{"n_layer": 20, "d_model": 256, "n_experts": 64, "experts_per_token": 2, "d_expert": 48, "d_shared_expert": 128, "activation": "swiglu", "moe_layers": [0, 1, 2, 3, 4, 5, 6, 7, 8, 9, 10, 11, 12, 13, 14, 15, 16, 17, 18, 19], "router_score": "softmax", "normalize_top_k": true, "routed_scale": 1.41, "balance_loss": 0.00281, "balance_bias": false, "router_z_loss": 0.001, "init_std_router": 0.0216, "lr_router": 0.00046, "n_head": 4, "n_kv_head": 1, "head_dim": 64, "vocab_size": 2048, "norm": "rmsnorm", "norm_place": "pre", "norm_eps": 1e-05, "positions": "rope", "rope_base": 10000.0, "rope_fraction": 1.0, "qk_norm": false, "attn_scale": 0.125, "tie_embeddings": false, "parallel_block": false, "init": "normal", "init_std_qkv": 0.0313, "init_std_o": 0.0313, "init_std_up": 0.0313, "init_std_down": 0.0, "optimizer": "soap_variant", "lr": 0.0037, "lr_mult_up": 0.607, "beta1": 0.95, "beta2": 0.95, "lr_head": 0.0218, "grad_clip": 1.0, "warmup_steps": 200, "schedule": "wsd", "decay_fraction": 1.0, "decay_shape": "linear", "final_lr_fraction": 0.0, "batch_tokens": 65536, "seq_len": 512, "doc_mask": true, "train_tokens": 219900000, "steps": 3356, "dataset": "wikipedia_en"}
Below are experts of layer 6 (counted from 0) of a mixture-of-experts language model. Rows are named router (the router's row for the expert), down (a neuron's output weights, with its number) and show model dimensions 64-127. Each number is 128 + 24 x the weight over its row's rms, rounded and kept within 0 to 255. Numbers have three digits each.
After each expert's rows: a language model's description of what the expert responds to. This comes from a sample of Wikipedia text that the model never trained on.

# expert 33
router:122107138116142058103131170098104135098097123107159134131136114116103130119106136124162111187110123119087115108119129139098133090146145129137141140096134134137134137096148159122124127144074131
down0:106154116083137102141067133089103135095085104138127143161143118156100135108147134113145179143126162107129151144081153141113080094149135137103105091143103136148112150090178157148111089161149107
down1:152034103128151128110157140130098109104116133167128143123142134100151118140124132112144164133091121095098121145071177121124161118163134113130121138132110150131142172165139126077131136123120161
down2:120124152176150155174080117129130090137162158127136125137144136103144103118116130099126157103182134105142150141129157113108137146142147158139113134122139141164169071105111121059106160132117123
down3:124092052110106120098127155136114119133147156116111122144086118099122134115127115096089120152130118105100131113138113067132137109128100149154115135083144104132141135122131157143151132141146088
down4:117148130136112109124133108107121147135125162133130063106136097131072135142117122098097108122157153132127140120159119111136099110104169127139114144131112117130128143134099096135127120109106166
down5:100169130125099130128147104140116130188136133154150127103122163102157140167121154124107147096120138169106134076103139138147125104122100113120161188123066089139148128133117124132110147114120139
down6:121092119144113123082046123136113163107152158117140131111158169140135170084108171123139117103137120102151103144137111139187048136162142161110122085111152148120126184115131076147105123119132117
down7:140112039095135154137123130121092138153095121154096093098160135149107142123097113149120137180074152120110109124113167136120104101117160160133123134113118143115138114139158100093084090147142169
down8:162148114093105128151080150131122112162127095143084104108137151161147069134151127147143134091144186120112136139150111170129129072108127134126166148118181136135145147111123076100067173153131141
down9:093095114110129114146139137132152160107095118134142104168145171136119145130136092132131116095115139134115103150123154140119086142109107077115141169107138156124154150158164130089073114172092123
down10:155125151143143080083128145149159131113145131119125168159127097120091145125120175097093129119177099142129128152106133128150087118132116117098157161158134128166142077122132114138106148157131174
down11:133083105174127123093120132139110152128154095103156130116103151115138102132133113141092157110125119118127105126133140141136144141127099102119119127111106135135159090140142140129117104186124152
down12:144125092114153177130129135107086178132157161135122114152111087180112130156135168135188108138124123108176147150147158118103079110093117143114130149072140181164100111120133114119117105147136115
down13:083151105139106103111183126153157103138108133146089119124084136104138129099152118108125124137118110138129144148130125142157136124158075126114154132124119166066114124123138127169136112145107130
What it handles: -er/-ur word pieces. Middle pieces er, ur, in, ner inside words like perturbational, Metallurgy, sculptural, terrorism, coordinates; also coach, champion, brother.

# expert 39
router:151129114116139109097151155171111162100102136122124127104106137100092155120156145142149126136122134152138137094116110119102127107130151100163124137121144094108171146125144142124178108157093104
down0:111117124096140170095133104109153086147138141133146106135105117177081145133137097130113114144156088130154086101099153120128151105172148163118149092110096121125139188138152127177126098095144180
down1:112147102111176136138079118113093122113116113127128113100174126153103164121130116115174195127088131111154102128134117126130092148101100127105097169093131122144128166115088154161144141142135112
down2:143109145132137123084180138126103090159085105122103096156125152139169137097124130131112147116139127128161150126108136135116128103146098141136120118118111123200138120114093130112122115172140144
down3:143112173119129132116095145108112108109129135180136137104088131129143111125147120099163146145153146113147116145132119128111105113148125149062101136083135148120077171142135146122112151140109155
down4:114092147114170135127109146120176126091156106146121117115102162152145138121134101164096101097117151085180124099151146086100122137132139122139140142100100117112127151149094112157157136142120150
down5:147187138148156119143129109121128149187139120135135136110149159102158122119152141161108150157192128124093154105121136134176116112114138113118154133134148148131137155119144076109149150160165143
down6:144144127131147131127128118127085101135147110136102093073103155120125128146107184134126151158156114093135125122131117167100171127156097156129150089115136088135056151086142154144109116156128118
down7:118111108155147106108113129135152097139163116133130103100112128129141150123145152114113096121109153159133171158123149154122135156168117120107161143135127145124146119123166096157121091137132151
down8:132127151181109161101134116120153126116117143116142130132196113090109155125123128096131092124124142136159121144141139133122139170151141160097140105091134107082116164200120094152108125081136133
down9:128121111099120087122138157161105134076106104114137062141089103130126129143120118109116124100097146096080110141184144132117143114100123134124160110122124104131111158124071137092135129133074113
down10:133125181141116101116138081133120097114131126146149132117100161126106088152144148135110115125103156110133152122131155134132114082102173099113133113125138110157138125148105127137140130129125121
down11:122148107147100148121141125178143161142133146118116120112111112113109132173172108144160135144143146122160145138149123134110085091107119170166142123114169085150125188159121136127112137123135114
down12:123107123112090169095139149171151140123096137084110129141109134143073132151158088123112101101129109116125129096121106095119100163141162116155136108161122134168135167156105123089123117139159126
down13:132094134148131173147140096079096128088117110113160150126131085154130095161142111139141128127125141192118110095083101110136124135132123105134100124099151087067159133097111184107110130140131150
What it handles: Early word pieces. Second syllables and word starts like la, ho, co, po in multi-layered, method, poisoning, uncomfortable; also which, single, quotation marks.

# expert 24
router:154095157120155092113154132124108174118108142108131125090093141123114178080127126134163124143113167145110130136132106130119122112121141137133134143078107148119155135129148145099137079165144115
down0:112120118146156138112082132143112126153116172112140114116137140115085121115095134131122103153140120102121127157106134098115134144150139139152151085142173128120163125149143163113116151113121117
down1:158145146088128107130123119112147161119115077091138141120115117132131137078186138151162142112097192096112139122108142107153152133109163156111130177169117103117143094133145168136149122135101123
down2:119111139138121135154140120151155122067114120153149094143137133116126170119152157105110109144145087120134091087139167085143144142079107105102116158131121114125117188073185103149144135088132130
down3:132154136159135160139145103116166181138145090130129195155154155108118154141095135133154099104103136160118110116066127084153135146116132106140084142086095127187126128112158112140107125145110065
down4:094132110127157104137108138109139184126117112109139089120130109141124125114094123132130114118107133150142175139166151163133120127137137113108127071107147175146163104151136135154103119163170082
down5:154148134125114124072141129140116133144097119143164145101140125192135139118100132148130134111120135161182129109102098164127129139132142106139150135115094152113144106106133144116093068126114160
down6:097134141143106137139124154083119126114138096140132158196177156192090146153130128121116114165125123134140174165122144137110173137149131125123127145142136129165117108107108125158112126104116160
down7:139177082135120079081115179109145135140150143089100091135129137156136139144131105135107100143107133143104132162103122127115137127087120129131163121110129136166155111129184071106124154144132112
down8:138155128134160096158158151089095129107140096109100147103140138152079147092155116112119123136217109147099126112134096141123135142131105149138084177155118124099104174124092123153168107141116091
down9:132128072182095121172107152112096114100131080148147107126161131124135130101138139127137132151139072150127120077153128108135144115166110165136090083103121096114089167111144126147113150133149114
down10:124137166124080100090141149135133109129135105130106120112166102125122145155139144112093167155128150138084114142126105122128166099087101153105156117112103109103158125119147124129168130125114124
down11:123140116147138096138069110097115154192067116118082174156102142142094142147093124147145116167094099172101146174100124127182156102151119136141107144096135106192119120125146146116136152161114106
down12:147121106097141104131110135113139138105133136140091142148128166121122107111146116121094117150102144097159137102115109097092144127139166142099160164153157110136100133145133121172128124112119102
down13:148161178133099121114138090140152179136131133114130147151123164132108091097102093121113130170131093128121115144138130153163134140161132133126165077125085133108135153122139141174114158131138165
What it handles: Prefix word starts. Word-opening prefix pieces such as re, dis, ex, con-like c, sign, form, as in rebounds, referred, candidate in sports tables and elections.

# expert 37
router:188142182160136096128138171115117186114100086082133146106110114102114124157143148116173133169062143159126109165153101126086099105079117126132140145092136112082186130140134114112159124128119159
down0:136109155140171141127153127069160134122136129118138137103136141103121136118149136143140082118129122100141073123129134157099141115152141143160097147157105147142102148147123177151144117123137119
down1:135120131132081135151137151103145150102106095094129152144119139134144127120165190152134132174082145117137115122154116127092140111174105127142151144169115115095107114121164141108115124124125125
down2:118121138118145121129144182158144098092110087130141151148105134101124108142159056114113117126158108153124128131151117130158108151075161150117121129130137093147068148144146149118132116119115153
down3:109171114129135126092136134109178168136100167135123127143135100111136124130122120151089136143106118111116131098155138102113122139103113107131127133102125096109095199135155111179108121107119129
down4:129150122123131155133115164128141115114148077075129163155139111113130154105132133135153135145081127132073147106098123137132121100129098139080136156115122142176117127122107137110130123137139167
down5:160145182150140110088120152122128117138130127126109108136124137118177117146129110121174114142117143145097131093129156116103134151143102142137125082123128114130149151141098135126121083152112082
down6:127103136148171116093160172127076140103123163106130126128147204138116120101167133116121119145162154124111117161123127102119114119160130151100122177134151146120051159128120125119129164163080097
down7:136131074114138158129115149147099117099113169113121077156123143115119133123119102110129094164151061079177112169113142128119139159102141154139108104156109133166134104159118129110109116139101154
down8:090094118130129102090152161113133079128144134136169120181107114119130144134100141137133100110133120140119116086106119099119099123136154107150172192135153119097114114126182108139178139162157120
down9:150051148128111079129138135142117116129144109086109155124108122098085141145113128105126130134149068119113136097116114147129135141119142177117120136113108128146115113117111120141128107124148078
down10:144184107147142144109116125096113151106122152158125135126155137100110113114102125168113134082126157131088134083129111135142178169122105159148076077102097093114117141100145092095139078117126150
down11:133087144155144120123138133127145131164101099115128126130095152128103127112142123129124155140111154157128176112160139109103125103090088100137131162165128106106142163154141130116146068188090104
down12:087147109156086151139191111179103107096093146105061147106124141146186128136171117091154145121136150093113137105121120101114110156103120155112119119110091155083101144083124112113114129125147117
down13:158111103093110153126149138124140132128139147133102100116112155161115106139128127172118107162139096145115087117142142130133183134135132207138097149164132132128158145107133138108140144145128112
What it handles: Space tokens. Bare space tokens between words, especially before a following verb or noun, and leading spaces in indented lists.

# expert 2
router:157161125128170112126153136119104156132054150109127145111108092100105127120177176139134108127109131132127123157151136144123145102102111125140113152128159115111173128140155140131137141176147117
down0:162111128134122112165114114088156145152130089109116144107128126173104184111118136168112104161140135107104130158118110134154149128108131105118106164140105140135127134142131133108115129155119116
down1:128105145157139099150130133124146114115151133148089133151132129099090125145142112113124103178130114119148113164132164109167122103150120108138137097177129139228125124114146128150122132111107126
down2:149105146130151129099087125092151117129123130128125164149119129137142100094099076130122103116169172165163153120096127126111153141092086147139109165118101168164120145112123156144152096157112124
down3:115108114130130144168094146125151144162119176178137123150137138138102121134095138158116122165125105101125174117149141109134124139138142130148156126154098163101127145119152091131131120124141129
down4:102150128129120149071143118145093117122138118115099150106120102114129172135135076089176118170121110138117093127102090098145125124148169105075078107104118097186107072129107138155116101115138144
down5:124165166161123113139192151086152138103146088160147146114144135152162129153131114136143125139135173132094130149109120156136140132146110148091137135138137142142132138126178129123084141129164132
down6:168134096143133112130080129100118138132121099119079171147102097110150105143154158092103138089165125154173114133119170132120097156108136085106132114084147125126141142098133104119126135099121116
down7:169114108126124115139129173119112105121145121098137143143135146133115125164130114146108074127098081132083103127091147146147135165153152134146145134107160169107144120148113150138118131109127111
down8:109116104130149155146082127129102130149112147085110146149067116121131121136155157156122127114126156084157154111148159146107116081134121148153107100114153142126120126163119154154080143160139131
down9:136142159149170073132116135153182162140106163137123117101137131152112114151152130142126133123099148155151140198139138130112133106106076131121119109160100155139155108130137140101125121126101164
down10:128134130137113128103145144089122066106116119122119128163164117166179116142154141116133109121098188134123090166138149112179117144146114100126134140119152121132146102123134127117145120152150122
down11:143151152096126131163123156147117100115163125165137144168102150150133146122145088145125126107136125121114101143135089157148168103134156092086165113135159108126135117080094115104127116163149131
down12:119087098151102168146105125142177138143086141147138113121175123123160159142102112121181139138109155109079110089112143104156148102160115140131157158121120152138120135107078157129112102113134123
down13:127157124124086110133133100125131189120124129077149123144122126129091155116109111148150126120137170163143156094111120156103165162113139147089129196138098103160090159145097148122128147142098106
What it handles: Capital word-initial letters. Single capital letters or short capitalized openings starting a proper name mid-sentence, such as B in Brew, Bra in Bradenton, A in Avenue.

# expert 21
router:150129132124132104151142134105089132118118172110118151137102104152100141154108136150121104156127171134140125116121110121114099111138157124134117156108158119110169111086121138141158144130121100
down0:123120119134117114129133122131089160112128161102134109167136119148146115146104144143109073149113124117112125104112197116093089168185130116126119133073119142123115074131098090128179132103108161
down1:144112116125165139098139117083095099155142118164114102110087117149134138166113171102140092132148173089161135164143156155126126131149152146121153111128138112143124089143094144141133119112142146
down2:169137119099121091092122134113164128121182154112136092153140107155087127128148086114150174120131129141121115092176155093162141090180140134110120135137111133132134108184141078108121105143128140
down3:155093106123099129164102074098136144122139135110107137151133123151077159133129134108093124122142165138148093146143124183122099181155155119127171167128136156115125142147107107110113124143125154
down4:086099112148129112071123144132130108098136147160118128104190123105130130117121104167086140119112124162119117113148149119145096143085163120125124129099126146107131119101169135105127141126091102
down5:147106111122152135110142143100131099116155129112133108122138137168129164080106138149120153105122137123120075163127128108157129129121139087171130121115110143155137090146088154101122124190115180
down6:150119159128098127102153108131135086123177148172118112137096135097147148137172137111110101124121096129113121129117103183119116095170105132126112097122113133135110152104137122149141133124134149
down7:110124138169162128101148159141140133122191158162125113145181139084121161134169141123139096126111096148114116120166125173097147121138119170136140115113109121161058141104113145128126137094106132
down8:068147105171140115108118148105095104125134100104122144120088146146136175151160147123085100098146160142081131144124137138115130108148117113092154140137166173098083156112140151106097133108097144
down9:116105113122143092119098165148107157118054144153133131147110109127156158132133173156132161155123150107119153128127094149120135100102120158130143153145110128126122131150145136134143110152118104
down10:053138109128131134102108132126145157105090158125127108095108090140138177124093110118142110080111143124141169111155123145133130131108131153149120127101120139104120094148140143146121147104126149
down11:077106146148139138139149131129098112116129140081155103148158145115122134122133141140105128173082109166132143122126133097112147114132164141103073143158145159190131136152145095147130169149133107
down12:145100105122135138129152145126115136094127156082121135118089159131102145155102161160109093122164184116167137100100099150103111111123097161111122135131132115095130118159150117089126134150108087
down13:113182113137133132143165146115119144102154139123123108097132100146166109143114151130141124133179139129092120124148148123142121126119132127132133125107155123129126112125112112156107124125097105
What it handles: Taxonomy and foreign endings. Final vowels and endings of Latin, Greek or foreign names, especially taxonomy lists like Actinopterygii, Exoristini, Arsinoe; also dagger marks for extinct taxa.

# expert 20
router:127121142132112112094177168120125141104090158115145156121113118100113139157113153134122125122100148148123130167092127123110146106131161110147155179123148115124165121133156169115166133150126123
down0:112105127111141133136153115148121137124173143089144131109142128104103137087175124128146106153091131137140140128115101144116119148156169110151117115113161161142112103137128136151134152156144118
down1:113118127074162104143161142133085162179101154147141113118123091147080109116104122133167110159120127140143061134148134121104138125114148132149137119151133121136129136119099163101171120126142185
down2:142165116118153127105195092111111115134146103148117160125143095158143139114137153108165112178099151132138094106135134129151098167096127099102158163133134131127147145152126086132134141115119092
down3:127175112142113119117124126138167110156129145170163096147135102133130104118115129133121115152150109102125139095195150124115146132142092164133128087150104107107153169110147121103131124062126117
down4:122166100167159107111129121140134120139108115167085139149132129139104072167104116154117141121174133099114113100122123126176133148147128150116113135113099143170095086157180108161148161092117121
down5:155139085139107107127139135106119136149112091105168127142155172154074109076109114145111172115118131150156163131143144085087107113123127129128142102093180145108105182135149151123110149100105131
down6:115142157142118128132109169126118140122104088108122112136096143097150090150174137137113134148128158157140137087122137154150134105141162111103124146162122130107123117113157120120196125144164156
down7:140154090117118081082136168175158097101128128119120114135131138148096150116104134115140131134155151136154152157144141141139107090097123135117145139136147150106101112158143121149134136088126169
down8:137132080159124136147115121144093139137114111162124136165139117172107111103131103080117144140128191142163114132152117137181141159118163129128127141173100136143155103143150173140142110127123120
down9:121098093114090153088105135127040126092157087132132085107099133067109139151134127122137147117140134108124086198115119102135125136125108094139149163112113089077115152118129120146112112117099139
down10:122167131142110138139098100100141080154120126142156161096108147152103096086132126152114190159097142127114090131173127158154112151146141103126162141150113157116118139147136147116127125098176115
down11:137112121090123123147108112138111126094127106090087125124115127171154118115115130127117114112169144105087153120126144118165158109088188117154123161140155147088135179146122131139156079099126083
down12:101130134098125138161135137090147118125111116130112152113137115151147091145157111123103140156094144109141148110137132128181132096118142167090113133140096132115140091123146153167105128101183132
down13:120132161129130145133129158110075142153178166120114146140136144105148155155131140126105118084118097121128145200124103122146120169094118150123139142167084122120123121094080133140157110128115105
What it handles: Mid-word consonant pieces. Inner pieces like t, w, tri, ig continuing words such as dwarf, contributed, Airtel, plus short words like him and not.

# expert 8
router:168124103139159132105185122118123153111142142104193113171070105123113125154127147149187136142118146166117122122130081118106158117122118160147146132135175150103169101137131171124135144152099123
down0:135111131131154133118094135158127105093109107096167155172111107134120156176155114145129179166168130117106156104111113095145088138124081160110148060134128103125121137108128110101136092158124131
down1:080119102132168120142159161115139138163147087091131143122134159100090116109099129114114121144144182157154126147144095133136128118103109112102150129131139130080164191139138145125106145130135119
down2:115095182093105102126144139118116147104093134179154144136152135163144129150119126136141156142153125104130098149118095175136144121134136105162128143125132099158165124124139123109130162116111138
down3:130169120114128121110105160096096140114164134154132136147141165092106158109123125156103125148119106102114138090116109093121124126151099137142106133126129142105138136136180139126087107155123135
down4:110136115144096163147164115065119133163135185123131149118109094102152125107137127161125127091140125114161148108106086167153108122099146123165118138116118147163142143136128133088146104088158147
down5:128171124166132112108163141145087117154150096140084162130070103133105105141151197155122102145143171141114115124162132138131113107153112138121116153140136139113094134131157162087129157129115094
down6:119158097095123083143135167143059158102127155123123093109089071152140064150125109097152132131121159131169077116178110097182115116092103128098126129188149114120140153146105154106183142136135084
down7:136096165138136148133117133105151143119149123104127137161106106139140120120097114141087092126146089150077129174156127081153123151104112146128129135102088130127124088096148158127150114133128118
down8:145131120164143126123166128128115166099147132119156185097144157162111145119132107149149101105120152168118086174135124094133090142123137083098125123132103151132122153150134128112154109128143148
down9:155114145150108098145086108120132157123145137126107112117113123140126160102149134153156159099119105153115141130109138161181111125113158115107154149141137135127112131145116146098094085106126109
down10:122139106118145113108154121161108126129133102076136132150136139097114137148145093126136101141099126133154142170185137151065178142167135151121119139103093118131142124118092079100138138095112154
down11:131133099122130139149125103163100144120109119091090136125163115109089159130163127150109153099155085111101100117148116152124121107119120112148128128136117110110132112119150107131112115108117183
down12:153135139109144141088157113123133130142164095083143169124131150116087115139155140124150129136127096142092114153146151124102166163117131136085157128154173123104109153140122139108153136124128121
down13:100119145083092146093129087120140167137089096116127145136150165147107108150141133138137085200131156139141121141146113169145125130141141184138156152108139171143143132151132153124107152104146119
What it handles: Name-final vowel pieces. Word-final pieces, mostly e, a, or, ending foreign or personal names after i-syllables, as in Gillespie, Bonnie, Bolivia, Lubniewice.

# expert 50
router:174115136115148105122127198138129148100140124134123129087091103128086139164137144124120108124090169144120115121139098133121143082135159156168099167107127109119158115089123160120168126174091162
down0:127120073107104174130130083137181121086116120126145106138101139121137142129101103119115141099160112114115109164039141118129089138128113145055120149140134099094104155123155143173144129117123108
down1:143108111155143074116141107180140124148108124122102173121089093126087128172135141103099124105131176120174121143145114144128124141181078103121119129161132113139165120158110077136119107191129105
down2:135158116135102134119116121077117096086111131144129125159098119089148078092107108108127161117091173094128106146079130151144089166118094152140142179115124147130120146141127134131160140112138115
down3:127098093168111155150106133128095104136155124155126091123136130135103139114106142161149145139098147132149161147125151112123115141142081098159150133142119165123098091142131096117154156096137105
down4:136119148106120114136132106139169089134143138172166127138082163122137148114073122131129122091137109157140133128123142079136109109134071102122128130128131078138121142117083128153193125163163111
down5:115105146161149144132132119129113100123145092160150120136093152106153141159136143108135133140145139138095110139141063104133127114155126165171102182088089121090137149172116081125128149118109121
down6:114103110160112169131101140114120113125160115104083146124143126145162069153104067124092128134162093121137184145128151108136150125149131117100120160128110134137141110120147159139148131142131125
down7:124086119116113101118151135129153085124151162134155186159125157112168091133139159151125097142091108157112090131135144113126168145115122109141093073165109136108142132102115117077109140153113118
down8:120105148134128122118132156145152110091089098127082129113123092095160139162117178163077150163124105149142084139110106110149132143141120077118174169153113138126124121135160146148127098100157124
down9:128139175102108117140123120114135151122105119113138109104157140136130127124116148144136105087156104120139114105164140142112140089163122106171178114091117107123113152183107123111123132159109132
down10:124097127122159155085132111143196134130139163161148173181112129128106132138128155109118111119059123135149109132150107146111133099124146157131150164167082125163117130122133151113114183117166119
down11:138162125158081148102101171102138137108129141162140131152170112135124126187098141148129137110138163154139138141144160144119138126149105140088106100143070129116156119130130134099145117090133137
down12:138107072148138137131106106113121122125092143096101151138120126169170116146103148123095145120174085142168109174068099149153138144158118094183142147121114126117142130181137102171134146168102185
down13:126091134122096135105116132169139150156164156115126120141115093149097116132164153196148145138130142106132112100112175168157148133143108136085120130124138139127072184122149161125145130114100123
What it handles: Second-syllable word pieces. Pieces like mo, co, pro, di, tr that start or continue a word, as in Dinamo, Baltimore, discovers, produces, directed.

# expert 18
router:162136148142156089150134165095128143116097109120116123112110086133101153128101140131190103113129119175120139115153104089131153118144151156140133142135180124109147101125157181122146087138094143
down0:120154138098145171096128145142152103155136119138111129147126110097122122154092121104135158133059134132120107191112118113121132151116108101136118128143158119093134101112110102108119106111159115
down1:147186133118155144138151120090095136129147095107091119097124167110140160139127108108125124145116114139116138122146088095096192101122128115153096085131095123118115132109122144135117135096142169
down2:122106075170128125125135181128112138117102112137094129133175138155134143136128119125148143161143135116095129105122142098134138127115167134106110138084115120110117109144136150085133052143147152
down3:184158106113163142070108121127119096166142129147120141168118137114171145126124101125106095126147134136134125115172124153142127157177138124105147103135150101115111138136146139148147151137121116
down4:146123184140145075150143143104139185093092190154101120094127162132124174094136129126088117161136191140124162110087163105122169148147145168181113132132133186130101183128136105138132147148092120
down5:105087124127184125128142134123096133124133166131147131114163131124127149133110137165156108138158120153106073164171172150129135091086126159113125118153107083132146116123121124104147169161123135
down6:131100194118157120140099122174107087133148141130145102105150118094132094092127106144152100098189080145128136118110163111162125126180134140126099155111142101111107174138134103125147140142089158
down7:104181143127120087120124101142136118155140138082111137174114175098108122112132146172142154114104161115113170123130182137128145106135102152137132083129098112156141137153126140130175134149121114
down8:108116112129101103147101118129160132144137142126172169144165090113087158103074130129107143155165123176117145166116178126117123106107098106136135129116145128124150137092137148138152119126096135
down9:129131152106109151153177089112112122142125152144097125156161103134152156089120110101138150126117152135118154173094183109131091154088153100105129150135125143157111160119116143172114130116120132
down10:140096130083147111108146147145126164138118090152102168157123119159126131160119115115113107169180109083147112146183139111138110110128120142159131117110144178152093154110127102130115118132109190
down11:136128152136102136119150099129126099114165130129150096122096154161132121115149113138150094098141155095127173110131136148135118152108079166096143126097108073153100117139141101148116140152139116
down12:102131142163173153136135099120142121117095119129127115140185167132107104145090125094124152077165128154129116068141137138170115120145137145140138135157137142130095139101146123098123110066101090
down13:061118131134142145149148116138125111128141143180146115122151061161131164144101107137150100064126117141140102111126123164167122102113132136106100121158135118206116153141140111161125111116087129
What it handles: Name-ending syllables. Final syllables of words and proper names, especially son in season and grandson, and endings like da, ka, wa (Uganda, Korea, Bavaria).

# expert 54
router:142144148140130104097151152100127135106096163116093158124088101092107113117143154154177120158114112113112105116141098157118151138108120139158149125117131149082104115128131127121163168138101122
down0:147163145127116169123162103098100159150122129123139134152145131132152138130105139077154160129145104103118126171131137095176140178167162129120111109108177117129103081107097118109125124161106112
down1:184133168133106097110091144105106116136153178112114102117109078134147145138129161112158129130075133177101073169116136103126096120125167120115121151105128135089094122143132154114158122121106134
down2:134106178160093117124121107090129147144108146155132101123186077125114112129131134134148087146139120081088162145135120133100110136170163124142112130106085115120134085152120155116180152088123109
down3:139093161150113162117143107114156084126147149127132156167141111120110161150098151133115108069157126163109162105104164105089092144154140105127099136120111091120120183095142091123126172107127142
down4:055157152090109114066116129088142107126136201136129092140123105130113113163125142119141106129123140122114135192146140110115146145150161139143138105086111164125117130177119147138155123130108143
down5:146169072127080146175117116143087154119120097139118097129117122101152132125157144106099136103144161140140145100149127070174163172163132132099142128131157137177147165147132089141139158096101129
down6:116159081107138121132122130138124113152125142118130149116126138144116166156161161091136122082147138171124118114101113151157120099115119103143151166164113127162112121142138131116152121127159136
down7:116148115122116108167158148114145112129090129103123116135153063093131093153106106175104141158155138118143153119101105108127098145137106124142099103158134116170174098122121152107136125141148148
down8:156092076145153118129129135136147142154103133124128086118177106187102100147078086125103090138117114131090119110163140135137116144122106115121145127164109112072142125147124185122131143109127130
down9:107147156183122124106145101117104138118077111110102108114103150095080152154107153133133120110130144139129162080124083149112116124167090123126117100094152146100115128137110148103115067152133169
down10:137118117158096094110143160137151131140134125113144101110166112149153139136101150146123170109159096153151077147095140148117097079114132108111136129156113128154119131104129134112107161136090123
down11:089103117176099179102095117114143095099100128081142129150128144149122078145078173135075141110110123142167121157115154149119137096113137137132155129168149137111115140115108072122100122177145110
down12:115076119119147121135129099177117135134095123130151140130091107179147130117105097090094151107075148127115106140142160105135091129119131096159150097116092108098158095105131101118109111082153115
down13:148112126138152115148115137126084115111130153098174121119130164180105125174143101100114150139137082144100135102118157115139102113161115091139141174160058150093142126104119164144150119084138114
What it handles: Word starts in tables. Word openings like con, Ma, Mi and headers like Year, Award, Best in sports and awards tables, plus pieces like mon, ni.

# expert 46
router:155128164114155100104154152111116144070101139112135149119129058144124165144133178164165133142094152170098117116137126193125123142124131117149129143113118121110124114153136114112121150143110129
down0:130137134170121123089083127113131095124134131124149129122172136158115133103115110121152168128087131139147135114129118126156170116130158144169140125127139131123189115159098149124197122118162117
down1:124136154090144085136128144134136168129141067100142120164183144107156138141136152170104156137101141127124122121127082150118138088149128161121124167124132130187137146144164115063132159128142155
down2:128131102104056128120129137127121152112127143157154099113095121146119142151130154078139128142094127132136177144111099125155119151091108133148160151130111126146116130149150152100139164118124086
down3:141158137141154151156071152150123116102108111137152121143190129098146135122131118135092145170127112092142165136151102134098121128130122192111165115130120113132151144103105139146108104127100118
down4:112152149090126141170148124156113119144133115143108105093113171142064095104121123134153132116106098163118145107104118169111131161162098059109105138110117117108128097141106117083161126146082137
down5:116143109130118111106136121129117123155079114160122124115093102091115153145124135126132142134130105086140135136137122172124144119129115119110150089171086131125111090129107098129102132102144134
down6:158147111133134125153136129136116133129128139119153156147163156133159081119085140126126121128160183142120147104122113121118103148136122132154130096147134112168119094166115134115161142127126145
down7:119155137135140118107113155142097119103146128128142110093145144151097131132149095108120170143161156098166161132106168162164141126153111126134128097125094095102145163105101113089089104162124142
down8:137104101093126160095114130134136095128094151061131143105133107136121126099149118139151140141143119123134120102163143117144103130114136110148115131117072115129108146111126120164147119150095115
down9:160181134121126137119125090153137132175136127125144173087129150153118109122087078142135140158147112082126104107131160123165170125137141105139102121123067131122110121112164096155124120148085145
down10:133118165110121095123118130127118134148137179135112097113147135129174145136137140163160100140118124162155123140131136147184117111122074152119165110158137130141131142135164119152151155120121144
down11:136121132104153136140178123150132089137116104127107158153123130124135082141138130159134142106162135139139105100100149114128143166113153156143086107113132132130124188133133138120104171210106140
down12:160085153106087152117124143121154107144089091080141141123137139120168102102159151133147133124109166103110116110124131148145150123167088093091130136100124109091140117159152153116133139142121166
down13:096126081147143162124106112108120118107092097118131122146136110120147120053082119128146139120108131154140100171097164130177119149117148099187082143124129155115136162120136157119163161103123149
What it handles: Spaces in tables and units. Standalone space tokens between numbers and units or words, like 20 mm, 27,589 t, plus x in mix and Mid.